config = dict(
    activation='geglu',
    normalize_top_k=False,
    seq_len=512,
)
Below are experts of layer 4 (counted from 0) of a mixture-of-experts language model. Rows are named router (the router's row for the expert), gate (a neuron's input weights, with its number), up (a neuron's input weights, with its number) and show model dimensions 0-191. Each number is 500 + 25 x the weight over its row's rms, rounded and kept within 0 to 999. Numbers have three digits each.
Before each expert's rows: a language model's description of what the expert responds to. This comes from a sample of Wikipedia text that the model never trained on.

# expert 30
It responds to: Verb stems awaiting -ing or -ed endings, such as caus(ing), defeat(ing), reject(ed), represent(atives), often after prepositions.
router:510521533516503477504496524476482548510516487480489462528511487493502530508516474600484508532550493476454504422500517521483477494443511463524493500518491514504494477509482493484489545530510520487503529524512470509509479492471488501494511496505488477520508493494485505479523496498503481469458474509507501498561495492478548502498505486524487511493500507510499438486474513454504491498473506477516501540496468523503476543493460552439526512504504524514483488479557585513542476479480495511499521508489500498485507486476496495487458515506523464485474475487533540538511529532481538514
gate2:474466477506536494503516548480502546504551474542465515504506511494509484472460491501478485480495525512504501532487481481524492484487480519502494517444487532469472452498532480468504510498505505465463491507531454494504519516499499484561492493466541533508508522466492495497471506467485536478472457501486529518510470491578453527485498493499498487495487501459527599522518494521473486493506484509496548494523460508526448481508483482490462518507479515511484473508520528508469501436464539514499508512482463522517486486544499503465509513511498485472487494489505480490538526479470491525
up2:511529492511537480522527508460483551431489469530480490510502519522504501500518486485503447492557520492513483504468484495494525449471477493494481528507526521504470497509520478484484530480511528498510464494509506450438529521511508513530507497468497507509503508482517487482516506504471538457465481477497501479507466486599479487508511467548524517513491501520501524518492546504481467510520503470484485515511488492506507518473483463513464510535530482504456478478495503511483516499495557465561522527485490523510472476492468542482510496504477504439529511455533502488555478497477501522
gate3:503484531539485493494511516489527502474482552553493479538491482481488502502537543507515549523557454478518498491494478525485493476500477479501479500501478513518503494481421557482521495515508478479488526492527485534489507458502530508469502501503477497471485529497456493495502459475506527504533466483502504486517500529501514514473503533430516491470500513466531516504539511535445523483520530525483465492521489480514554525479514474498515501527490524523477484476484496501455509504476517483466498476451507480494464490474521550513508511483476501564541504510531534480464517468447494512
up3:482502524475472529480482485489458482519508460470468533460519513504492516477514476477500445456477532515438510526509496465485506542506505567504519533474528464463470555469517463524510484514468483497494461515494480468481484495519484509530536528474508511498492513458502452519503516512499479470497517510521478533511494504483489510542521512540504498483489500496473499496497482489535484508485500511517559518455490480493463525528495469490523504519511470491491507513472448478524493510523431478478497500513552517499490528518484500493523462530515478441488504489498452477524473530553504463
gate4:481462491438497454485494512511528505507483457522516494520474483560507554470507537516462535513461485464466537474465511533514478517516520526492438509540476463537488505489535476486492466509513489491494516502473499489536481489485518545498520517466449523513498472550532494502502496540499461516484518481510496474463549516508504493509487561518517470510493527519498483487466478498480490527472516479533485487525468482490502520508521455503469514522467484519557464497521503514486502521517511531497508506493465470488512486475490515558488521499492482558510461520485468525510541482493514495
up4:461503503496478503536569488483556479492491505514450500447535491483507501515527522517493510469444481499513506497503539495503471469511496512457514506471517480513561515496488493485492518474480492500490552510458476481523503500504575467496492505448467519514515456504500499505500473520502500512509527499493548513432499506540510517502465488496472438497526525503504493491489493430503526478493481524495496474487509466525518519488545538501467523500507470506528472517502501513485537504522487502466527495473492496510516534514495489520437476501524476490499507470492484498525505471580539511
gate5:482544525513473494514477490493495507542543504472537471512510495467496450534517447528520538501542532472541468462520481506512441467498508509522516496529499520502458460513515485489479494482550528511483507503464485496517480492498488434480525516473502481522500504511475510470541500481492522480497478481468525553495525481474483549522499516503477525453471520506484491476502549461526510506496524487478548474498493522512493501521482454510508525490496546505512487497459504504540468492485525484499479490543473496458488480480498480531492532496483502463485518463506519520552541536524541539
up5:530471524550508476491502523506491463483445519471501500499477521509505492510491513470510522489528497510503517495516540506519503511493511524483492459530515507493507499507509469501517510484473504515509498504491564436481462498523453539520492522493527478487501487478565492559505469490540514506570520505495478480491540491528531471517535481481517508497489499451509469523486505558497489524482532504476491496507497532490457512535524508493468492514482522485479483475499511506518554503531497564498477524439527487504467517485482515476446563460487510536492489525464507501501492455485463535
gate6:514469467502495512533489441505523446484466504491513492488500484469529477500494522485513513434556483492507477529489491490535508490499531491516505500534522566467471460473452524495478521474513428501517511519504512512505481532475557512483492519530512519505522488507507429539538496512509465533474522509526460491504425478518492476525480495500493505496491528507495466464523501499488469511522489518492512522528485479494527485483500506505500484481473520512482496447488491440521492543503514471498494503506455480541524462462474523479494474511509463528504495485449524475483488508473520494
up6:502482545529502509483526511455525467532498543536471495489521485521480485476504485462527498502472529468484506476534461486470500493470508509515477507526534479463476486543517465506477530520524527486539509494508517510464504506485460466500471492472487498483479503533522493497492500554527520496514499489534513472541515513507512488482538502492477503531512489435501531518513444515532472476505532522484497465516499472502541509490540508499487497466452462517483486518497503485482550486495494448494515481513493541463515503507488524472486533463486544472501531469502482513478548517580558517

# expert 23
It responds to: First capital or lowercase letter beginning a word in proper names and terms, such as Fund, Settlement, Stick, Split, fuels.
router:493519512506479483508504517475513487507485485475509486498512550510502548495510508541478501529526470503515482485508531509494553481474523500478498504479506507483491486530496483465524516528505500510468492514542516504498523486489528497522494508526504489521489510470490507465484495531467483399504478491471480533469521471489496485497497505511513483497528509509498459466517487475548502478445534523516493472478396517522501546486527539498525513539513523484512497451509524523535490525523492549490492520492470493473478488493479533470443499471519531528478511473508518464502517510463585492
gate1:481505529503510475514461521503498485509510485516510533501496529498483508481481465490497519515544472523489502453489514482493496512480472500505497523538519475459504478459511505497492518477480493499533512495473508511505512483495473472534505513485512516542497568529549493493529496454539498485499519549483479483539502549477496500520461540496469483471547519506466524489502515497580502510500519505496515535498465534506462530482487479486510535524474497512495535536494535502483539451512512470470515489528502491453547473493518497468476516504488493426489477491515500486532423471510541447
up1:501495511512475492514505556515468506493500507519532491529510496538526498504508465508494483474616472508545482476497551482518515530483483521541503523550514514473499525459513497467502527460468561509532522507484513517553520480497501469495496540501484453499521508516491476520498485459530510505526469536498533498506510490472480519512476531460511518485551481531501547495513509482547487506487518538510519523493523465497508539486513445498502521540517548551531529487509524489481500495519505441516506471497478539486523467510526490477487516500503511502482507483482502485500478503527484484
gate2:532509537529510501512509513496474449486468482503493502519478526488510463499486473487512514483503480470453513493473564550442535477531495505531515469504522501476489471543530509466498480486514429466516517552513498536539513462506474512519517518487510529467493526515501529531507484501575517457549487452510481503512501467513467486486490483498513477479489501480460483497476511480520505467483546511516484497518469484478524486519487477540517503490546505473512520477512458492540507482552484490488479478491520463530506503497524526508502538488500533503500489433508515475528543496492504523
up2:504499515477495482451490475458457457495437470468524514507467489472539464492539529505490484474535502494484521552453489468465529509479519463503462488508510512539536502497471498488495493496535469516479447474469533478484487481488512529505483492484475536514515504483515547523474511557520531446526465489533523500501520513546487526505467521526482495497472474506490495511491509574540470524488526497562449506484489513498507562506508490495504483490516525511486485466491471487482522490461501496503483454509521497488509498497539496481487518518527508500501503507475508498494535495459550517
gate3:543431530452487493532517480489536478486464480500494514492494475527528526498505496488474476527508516535466534515472449478515458469501532503528460518512531532472518448511484480505515509487523466443509497525490482499486493517515502496490484507501520523520555477478525457482511539483470476543524504509524524493505484512531454466464483522511477493532484544490495524460489486497505523495521472496508509468509526483452510555443530459510501496543519504455522494469498509506501534520509483499496501478474505497519534510471541527510499499502483481559532494472498565499470504507491503532
up3:488471528439503479519480483445529522545480520479551483494512519491465568521465506520486456534528499504499508522506479489556516505519543495496486520508532513470485462504496466498504531494490441418502494516508481490510492512495503503514500471550497502469505502469497517490509561485514492466509468508516490535486515481493501468483484519504476515538482496501546476452518483478489510498522518494515493473482489488502479486500477481545496501514489490487500493517484450500508492523570501493550512520519467487535515516451469488525478493450462463506542515453520541500518480497498482503
gate4:477466533497501499488496498497468499543512536502468512510492463491480482537507479519521511468495476521473520498510508477475520538504440490509484501519519486482523471521507526507492459518493508530512471524520502486501474483539442500540539488523519498483496496454504481510476467510460496521496554534508534505495473457520552513490501500532477506458505472505511585555492453506489473467530505481502502472501508514550530510497492491463506473496511522509502479472514540485518496534557488529509538514507480482527487497480462466528523513537523468473492503462500504512463461499563510545
up4:483495495550500550524459496456493451530504491495490493483478527548472502486516469491509499469488460510469521490499509518479524496472457535518495478516527501471507476527519532502511464526482447502514466520522552503508527503481446464478452476489547562505514492464541527467482481555478513521504506518517501476504510529534493480508470567492487476482486501537486526545460484512522509492490508475493475493520512519551545518544503472500503473485490500517478541476513461528484505487535549534510495518495530489519467473509457486472475504519497491489532486505488481486495502495516536483
gate5:493524469519488465542497503482434463533473522458535478468526454503513479493473471471467456502510481487511486536529505502499489480481483481537525529509532478560511477489515521487513488496490520510475534447533540526520476473532495528522493485492462533534524483494507489513500507483484492500494483496463535516492488549473491496524499494514505503502452493448489521523554506542506475438542540465518514528494509475473494514479508509494475472509497531514515457490521491490521507479514493438475495527517492535482511505462522522508549499537480517476458517442503511481496484528510493519
up5:514484515545526492505518461520488545513487503529484488485452510477495476487513541501511501442474513546500510472480490513495493499510516511450485481481493499522533517536492468485511521463558462488495510479501489497489515521454539454461526466481496525444488451521497506487466493549493497500491491564481503525507542486558538462499480515458512481509499517516471484472486485459500527514487459518505501499504497500532517521510487466513529509461511471442555496491515503498475505516457482539497510496468473462483510506528523500501504473483492500541469497530508481512537473494476498566

# expert 13
It responds to: First pieces of nouns split into word pieces, right after a, the or an, such as occas-ion, acc-usation, rep-airs, t-ies.
router:506520521533474467477495526485478504523494510504454498472485518513525534493532492536510546517498501469468487464477555472512524494477481487515519480506459488516501511487470510511505472528511491500518535497503517491496531519437485476568535514524506505513491515512516502453499473505443481420505511482508463476516506475486543478481521500523492495499482516469498492467494485512513496479465532545490497505537435528518503503486449502494545511555541504520492513483556518499531481480505495533447487518512527480484482492495482532466479530517521515534472527474541494496516519523453523489
gate2:479491463481472500494557488502484433533502512471506528506549514453479499502498461549510541513491473524501475476499506496514475478478497511464500551491517494485475510485479469477523519470484522476498506479459505513450490531449472533520514490491497479499515541477506532527524485470512502509501534491505514499502489529522494542488503535495484475476555495493503541458497509493483466459514552508455497484486551516526477529477519482463476480538527484509484493508462484554478532505527516490529499496539510501481465526478494537487521507514496486519500541514577526541510514500511466477
up2:475496506518481482508457501496480486512480481483537513533527515494479485482534454520521514460467496480511495459482543532531488468533493516474488503509528467535459513501545498504538523461538512488496479437532522532478516486494492469525473513515508505561518477472506552526511505440485496514519479476509492513490498499521496477493529547538509484555564498455517495474513522523520492501524510493489507476524477516524517480502539490497487504555512465502471507513470484530495481525483481516479481489501550447489470500546474531499557509489498530534497514527534531469517475502492502521
gate3:503478493513527497455488465532490519569489483537482505489500493489496491530501463499495495481468458490475499484469500498516511529504494498515530497494473506506512538501514499485554507500516474495487489460506443506506496502498452494508491516492488503510476466484490467458538460520464499513453531492511535552459537477538472521503478548546459492527507495486469535513497457514510483507494504535482480455445502463495497475515513510495508486431521517480489532494521511515553486514488487478489484552474516513483482547456475445489484501495509537474448539493516547522508501502509529481
up3:508473501509494462496525437512473461491467457489473478503505479528526495487543468502519512489472484485472471493508513466475502515485510505483500525535548515477543489570493485508501529480497504528483520503485506483506508484516487479518482548547494550531503485546476476499506512485491457490492539486509474519491494513480478518467524547447526516467480511496485512507542492500499508500446502500535571488499488529529533494564487522478487527525485529530507474507514495512489495530506510507460522508478533498541440505480519470504479478510468493483480497485561462482515534543533506527
gate4:518477458450489506501476471501506510464484496524514463518449504482527516502532514512476526500475488500427526504479497567491517445506505502502489530548522531466487472509475503498477501502494542477503521489458471519493485482495556512489507512541525466532456496515471489465535532520538485503478469474504461515561505507501476516470474499493512525509497484506525430495507530459504484496502499540512505488477487494480523537532520500472548527494474496537507527513548511474499517486474557458516501497482505479514506523515475519493498512548511518520485503507471459516451510503481462496
up4:491526522541494554508521486519499517516518527500515497486552466483488503486526500510500448489554507517498524477539496514505505535478541490507498480456467485464510471485532507497516460533518451491513473491549514463483523508486485511493478505498464508474490520491528504519450486502500522511521520544506501536445447532508514491527503455518488502554534510498507501485533490548505513518463521491466480486502496464554479530513522490489477517494523511432461485461470467478524502527513452525520521522488503539494510465495503478482510516493474450480541502491536541504508483504485546479
gate5:454526505501499497500496480538527502475511510506465466495489505468538464510511484544482537482501501465508482493480502523504496502507511501511455517484445528504493492524494460508518510471511484491496505513471501514515509538496530489481524475494418492486504507541506538481509474500484493495509485470527503472493534494508470466452507530499530504467579516506473535535501574491452481486508523454518538487527525476487482530492524525491530480535517502501538491508491489461482546525501514528468548521482496494535537535509518480512531522550506499456526557541515525498508502496461481500
up5:527480510471479522516453553478500487475465492478468513465488517503495523475519502483496474506493494506472522509576527467502479503440551494506480500527508453512497489548504466515543511486513479510450487475493497520509505453491487465517507487497538529491499533473488459443521462499481520490533480494474451457522442505469517481505472527468499527527498440496531495482509524508515474491471542483493480507491480502487517491538505479515470525520514483508482470492513484492493506487510507449550473483498514518470474519488486443530529507455512503522478503457538511477472516491507510469
gate6:462507494531523468464499491475512523506514499497515489494478473460510507495510497471491468507478450523440500519526517510507456488486486498518480535470520512451486485542492523451515495526484461540445528498491521536539548476500489533524486495452490491529520554529512499473480538520493472495501481545523517514530504484505508485469563465513494531471493506466551528519524491485503469475507463501467514502481487505509502501513458494461502462520472524480482511497531481473483491454497494523442474492484542489454503464512453483505511483476470506559528496486515515507505518528508527507
up6:519498532492480507526472500515510507513468497500535514495540536496475507485465494505514493507500564458538464487480527462490541518525533504488518485487456464533482473502514479534497492503508538511546472525546449487499451507525484537509532504537487468501450449507513492484566479522503458458499508460526501540483488501490483497565483540474480489550528490512475471503512502522519544501527503514525481478500536494521528472528538470517527501506520508508492523491463454522514523536508493494518499525528450497533486497498523527542485480517512487456523497517492503523511485472508478491

# expert 29
It responds to: Opening parentheses after numbers in climate and statistics tables, mostly Fahrenheit or imperial conversions, such as 21.7 (71.1), m (, ft (.
router:526519510488445477501515550466484546526489486469493501500526480488502538487538505533481542490511516421469483467495470471511470485479510480455499495473512527559528471484495507493528486543483485509480503520503502468477476473466501488549476487550483485490471502464495481486532465518508465469472514483501502488490495485515529505501483523531531477499499526464480494482508454513516496498476502529501533524526477524513508514512493495475566505512485488474487507464516556501527468490506519520495552510519511480515495507471514532509498534466521500549479487475572534512519475559507504477
gate4:460492515523478496505482510460490483497468526500490452543472484515557495473487484488514478507532492490497522484472519567517502543526500520481501521513503515493453468508523499465554507467498522477521473493475490495490510498473475519510492450517467470499497550507523472487505445509444515499517478495504491548515471510530514481521512531531507521510498464526476534481495478457502492466480516498440516433494504481456483507507468527521516494496550495505492461510507488544512514513518507497514523536470445515501516496481498513494521441518465496480519481484476503501552523565522505508
up4:504506526506490450471516523499482445514477472525476453472542481493554469466515498515493525483513479485523522466471477531540516488487503488474472496471530515525465475523507509488549474503496460475472471490435514516515503461493540506543480493503518477516529539468468480467526500484500515521492479455511512472483510494516477481542515531496480520465491456486484537500468487529540522462521485485480520494469488505494520478581468510518470495499542495485473473464505457527509486488484501476505532513499496463477484506493480509482471483508510528506483480475510482468523495569535513505
gate5:534479451532489484458510517474531481487464524518534508496515496518514542482507480508533502473514514466468469493476507516497478523514540527488529454533505505491481498460527479522544467432497532516521490482487490456505526515505508473467488521458527466495495528507469499494481460528476536495489495470498485519514505506532484516529486494510516501540542519538506504561558482476499478507514489524507487466465512488510524517454519481526513483530509494503496470537496581498532521517477484484541523511514507519519518514454493529523511533493510530520496549482496482474529477473500563486
up5:516477535537450519497501457521511513476522501498529521506458520477452475474488486533482494506523507540462452501500542457503477480466483492504494489499524470487474524483513535511512529498488479468535490485493519549522502544516501538491528472519545529519529515506512520489490511544518514479497497478532476483552478500472511488477477497518485484466457509508481465536479486484468500484487484481522525507499516510498500467541477540450493491517464503550524495477542482539490530452539495542479464507470533458488525488505483516475459451496480497514536488440523498474494498500491499547
gate6:470518490501460538488488495501550505504494505532488534552519486486517492499500537490475574480475487494473509522501489525494525567485478500498520531502514505511496453475494487490496494517472521503453526506494514469533496541460521517521498488516487501507493492453482484510468441489480513452490509529507517508491509447484515470471493481511494516490514512535495469515498450509523489498455479509471496464513507493505476520478462477509540540573501517470485540492489514473512508464496451493487494527492498494541486509516510523503516482471560480477520544454526555481561483491513522524
up6:516585517498518479480480490547512498492489483535520464504478480475535471487520520498489551536463463522524482472507509476487529481471507472478497531524500520526460519499519483503478478485506468482466492456476547493541499526500552497502508513534513511472546487488487500491474469481485509469554519516515496507449467452477509486543469481480508505505514547533481481473499493451500489514518532541450477476533514474516509466462489508501515499478494501521536494489506477504561494510506463490516463477437463496504533538498473504522496495508535518512476528494501476514477492467503498481
gate7:510548509487518487506531501448469489540530496463465471497516502571526497479526481525478440530517474525483519472461507464480580496473478494518499475506535497482472559503492506498493478510474487527481486474486531511482502495472494439540475512507500468460541550480490497484517493567477475481558492471500501514514454490486490504492572525493455485517521512481523514470513539520511470516513506475498503493483487494546505535478520489491473485511472506520487534470518474468515472502499492472505496505470481495480465496479502482508499518503506505474490481474515525515518522481489532533
up7:513468504504497500514504490509498498464484522484496488522468448508515495499488562460507545495458499487525486469495519516501481522485554466462512531487454507489509432507447514476482523509459516471509508545512478473511516499461510505473483525529465544498472478517480505482527521479502496506466518502519515507449500473555515538449465510492494523508514513524468492498498511457496549512473505502517537518509504504510548473516454495475526518490536473478542462521487502558522501500506531518505529533482511475533493506510492466473501532461463482572497492499506486519497539510503486469
gate8:551506438496497547515476487509493534506473517470476458479528473469492486544526484502480502491519503505518495505530519486510485486504500520512492492501474504493473527482521471488505519485477456528502488494505505494490467466489511524505471488514530492473507503479528467540434522487510475505483500542517535518419460494520481447494534533536465514515469554456497487505479476457490507481463531486515482485516509489481511484533508504508509538456520528497466470459515507518490490494527513475453508490472511506485493496471512524508485495441496515468530541538444501515454484543521525541
up8:503487508497503463483474495516487503456493520488532504516485474550525491505462555490488466517477503480494499506535462519512531508506511487466512546513483512484511475483490478494464508516500503468472473533446517504496504502466514544557484488505509469448535507471513477490509504501506457500551468524480510512548473460513528493524487508518501509500450454496506550524485541527542510465495469454524484459477516479505490532483473505478492532569513525535467502475514453488464488501485449487509480506482486537499495519455484496492508499510564484481502467511501500530540501545502517506

# expert 26
It responds to: Digits in sports standings and results tables between pipes, and equals-sign section heading markers such as == and ===.
router:519511546517491473485499508513496517491538475460476467495525503500473568508520492565483525514532479494470488446483493508545507509482495502489553488527481539506490473512507536483510532548501485508490509519501490524507501487462472489522546484534471512509462469523516510497497491484469474460473504489481486470542496489498504508491481521515513475487529556503484489498468506463515537499480504536540486528520468506494461515517446528466577512532498517512467458479534542493556495516515550514511522508513535510500473492484468517501496511512515514516523521471541512520474537539515531487
gate6:497469525529515515544507492484426509515505538496514519503527512512518522472482483522464464543506515467454508459515490500489446480504476486493479498450512504522526510524492545458516526498484536479515472530457505476513508507426497474491536440493474475474513507530515504472494501514531513494472455526505508503527468482545493478536481509487506479477489534506496506500479490478529531459509481484534493546497458479461470516490467490494506487550457475528521531500526535496481484499497534513500499489457480494509513509515515493438494477518481514505473479507547472540533478476485479502
up6:529470516460512535522476485503504519493528517497453522494469507494529511508513471557501476511546469492519455510531508481531513514516452495497489473468467514538528511508500526446512513477483548463503485567470517518498465525513497482497503479496506485515535474528517544491498454507511486493462485513499515489534514488546521506520502456512563482493540486528485517486480504500519568487512452497496499530481483503490517507502447469496507504535524508468512468514508516462472539499511489480478496519520495516511501471540495486505460495571498545494466485501498515497522553459473478485
gate7:516504519502500479509461484499514560501490511468497504499560536528523521476506478490492523464516506487488519484512466494496491492505494490487535520501488489483486441457474529507501491507464509485557432511524485564490478495466504506528491509490501520502456482450544488492540526555539532486482502488483510484514502497449538482460492497521478500532481497472529528484517491454492501494492533496445509454479497472482506473521533475518528440505480517520577485489500528517524476493468481478500511482490453519483515494529509487486528481493453470531468509493490506486479506490445495501
up7:489541467512497477489511503514470511474512485480512482534505481484472493493505509501483495511547518476518573506477485508529523465475518502497462515477462501487520501517528451544509480495515463500513510496463511520520508527482474459505485498559537482518509506530481530480480510493491483509484535492492491541491537488530474509485482551475495549494476486506453436448513497515551489531466494516543458538495549520501504457495489470519511540525468539508525567484498485498495525477529483519512502475497511456535481474535462486491493479501508518516539524505515505497486461507485497555
gate8:483511493512498553483509486504499456503472491489482464508508496499512499464524513475484522511526500475492479493443508483463446508443523494499521490502459454459450497482497516475507523476442512530497453509507505481512504457502497481508469480501474498511460502491510510495515473450488494498490466495497515539538506469522542519472499499545465490500505480467465514533538538493501468481477528524523511559544477519505476535501485567535517555485534502499530503467506522481526524471529521490471507497490509476504514534465500526468483488479541479480479492490525525488533528554521488472
up8:522499474457511470518517522445534531489507463467508486498531518561516521530511511550491477502509491482527494462525497500514526484502439506486471501510548543551530511525479498512471512526503498461474542444470545495487473547509551505524477522524544533493510475504483503474535529536493482499482553507465490462488499529472468492529503518477513487454513536513496475475471486502513538541487531524490481458495519522485477494478515499470482480515490503507497486510520479502502466527505464541498514490485461470492515513489519511551503527499486476519489460502507497492469456481492512542
gate9:489515548509448485496509497481503502490519463478490505515501490482524490499510492521534549533500507496508511506526513494539503493527516484528454465490457495483491479475507485521479494524447535513513477504528455516526514470487526504483527561496524524500430475494476451489496488501462497508470456493491524524488446487507503562496488530456481544482519538468468486514532485539521522549474530495490509497486467510515477496492460491480512518551530507531499557481490495501512507464552482511505517521517532532520469535521501521505468456508480496491503555513542527518486523486502522476
up9:491480451488521541467480506509472523528491522497502519498511530517466481507501516455507471450505500488465457492463477509450509496504454524471478486463525483462481496461505553538479487492486466456513476499504513493489482493510477504490455475497507488514554537505491533504509506499517504504519482505495477479491527448527511481514546460515506456529480459530515493475524497484479460462512430457500472537497502518528531454510532513532503454480478514443500501512507483481525517543482505526485475491496474487459503506468481459458492503511496513475475460522485483484534497505479460505
gate10:507497513464463489542514528446495513487494503488514468514523503516495497497511483509502516490464505505448482483505531472524543513521500532501531468492485463492489492481484496476506502524494498492492490544524471500527493457502527484470482550497556496471514523533490510505504478496458458476470475462494483467500470466515500554504550519534504514465483544496563509514477515495477492481505509440491549481494469506528479524469508480528525508529487522446542474529505551479464502556518495491531519492476488486501466523438518500500505515542520535469519518514467494525501456508515503533
up10:475471511468496518522505476529510527534514506489482511510462517485479497515511545491474464476506492510489485465493470520488521495516509495503448511460489535510501484541478518535455525484511567489469491476516479543451494512450504547483452455518477526468483511505546550488468491486528512528499493511538516499515516486506511504474487465519525482546490493498516485520534432487502501497508477523489475463522532506480523521464491477492464460488503498489532482520492479503510433507507517498450559484506542477493526516497539516514524533493450480484504508516528493521470481468484529537

# expert 12
It responds to: Short consonant-vowel pieces inside names or abbreviations, plus ISBN hyphens, such as T-at-ars, Oct, pm, (#.
router:505520534525466504507498525492460546496504471519500505489500515505509527484553514522451517508529538475491522482513484523559531519474498475446543526466530505512497487453468495469519513499489513483514533462497496514488519486492521528515515486529497496504503504502480473491471520516484490400499508501531471529506502468474508474479521499505459493483540486481465505469454492508504527503489496552502507480497458516517478528518466526452541514535542505459497501464520515540491515502480532517490539521473507479487479507472499515453477531516495519457502513513559550498534506518484528492
gate1:495495463522505482487544502495473501464493517475515473488532489515510473540523509523529523536494493546552494460509494529473517487440495500480483505492481468507541510530508500480512495520503527501470510494509519475538495513525500515484455489491505532534512521499456520511516515497478486474469493439544537490491530490484497500532482484530499479457533497498517506496510514523533477522535549470507503475478461509536468530513541493511499496446532479511514499471532474466452515525535459443521513531466478490492542463452500510487504505499579491464486500467469509499507486495521461479
up1:516494493475538494493483495500518529584491481523472498513494486531510513518473490491472491504475464492446479522496490501552466519553451492526489461487494507490475490512503498524509487495523516487551504520472476534511484481478499490500536529510479503474466522505514489465486500511561521536526510508499493494454483518492470488449534507487506517495501496507473509497540495491475562480474493521491521519487511529488510486525459487511519504536522497486486459518490502534508520456456491573469498482495503515498478471527537532536476499463445513526505482534520475518564470507460538528
gate2:544518510524511509493498533508518506489536473494455478539486509493536480493565537477502481536529541514506518487487471493475487475485497504515480485489512518522515486501515497491548507511493473469449507507468495502460521481480517470474503501491457473491502519518483503461507446520479535494495501476514482472502543497482525521489474550490530498475505510471536494556479520502503531478456527491457508501514465445526516529469539477499464529471465505468529539495491492500524503494481445444520479541511539489500522539503502506506490474504486529546519530509555466535491458487525478473
up2:504495519519499506490523543484500493526507500476512520450534521497507481495466492485483483500529483499478468493514520485523523510537543539521525471537502475488448499505489481502463530497484501531506535506531482512489470516489510527459503471520486477434516496463530495481545478504492494444491489476494537524493493487494489487494490471526522508515521515460494532491521506445464518488501516501515492478445530518471493516545517492505537474521505512486460498530499489464514483489539523548529538453489482495462521479471562488529535556495492544514550452486516503485513491542454470533
gate3:518435516487535470487535529486478498480564484455513510489472529484560497482491506489468492479479502474481490505483462521529482526497458480495506511554512489517452552480485527505520507496483472512499488483509502514525535537496527491488503531514469515522504468519520496470484529521529495500506469490520484538528479431468479525492525481485464481481475512485488477514489497498513476473480548534507517495534511481483531517490493478502513522539498506472525475475510473502479521515506544451494548524501549528485528478490536540466471517510515477525493491479554539489507513551460532477
up3:511472507493549473537519473472482494475542474487504503488468483490574491511478501506500491505548477488509531536472428466514474479533504528477528507515491469493490526487466463514496511499524504443533533488508465501496531542521533471461510529526493531504496482499501467469500490493520516486489505539504492512526475480483472528528515511503518555476518531490454469477498513490522509501526521534535530481455485481483540502504496491514495503497505494469500521537502483531510547498456557498510578510482515503505511517502521543466476493518529497516510435506516503482486478533507542493
gate4:502555449522523549543517508466500556488521528471502480547470480527544538503502514480444539543533563510522504506487495485510460546437527507514474518458499493493492529537518500502503505505493538492466460486474479468484514473488498464541514473449474528523507525543502517512505502519505493490488457526471451487506505501487544526478488484470510500475508532540504520499510507482536461485501495527517548514519506491499475498485496509550493517500474505521506460484542511503493516516500489483468489506459487458506525525500477492508490515502455501511551513522491519504523524502497474522
up4:500506470476531491490475494525469506524478547503471503437489531472560539467515490515511491522481470551511466521494479468474486486495550511549490518459504555503455520526464502493477550499480511470500492476465484502469439497472501504480533526484505502477493516475499460537515482466495511509458524518493525449491492504559513487509529501484516503465505520538501496518509544467475540530459499477539544503462509499524487483507506461525486467493526521513525517490497525503515466472456491534514488455466476492464516514491523514501526494502492512492529509496490464508499492461526475514
gate5:484505557502461482500491483501536504475491466498470480495488525535488497502504514495509504545464491506519499423477508496514461573509495520510481496497499471495492518531471532490505521535490522483495530481495525522533494465467459517477542496519513515522480486556532482550511500445512490530495515490503499497518498474503477503476435500459539457459531473517507507508503534532557465517466506478487531510542484498489500512513485517530526540523498484469532484527525477508477522535522491532422475526514528514507490510494481547474466524479525526496504506532486515498490523496487484518
up5:542465471491474514504530535455493492509512568478494481501543510474487496502483431521450474484531496446496482521512498483542537499500502494492461511505485527507467510496512527493498507487484514515495498524476507521498491481514534508535471486482523488458534527422504549469491512551496545529521516497481461529527507513511486485547516465494510523526497547521513493560488504494442498518535493492490475483468476483506486502498474540484479474467495508493519520473476493527492465516579500504517523491496456491491495497526503503508499502469539477491489464521490518491504449493462502486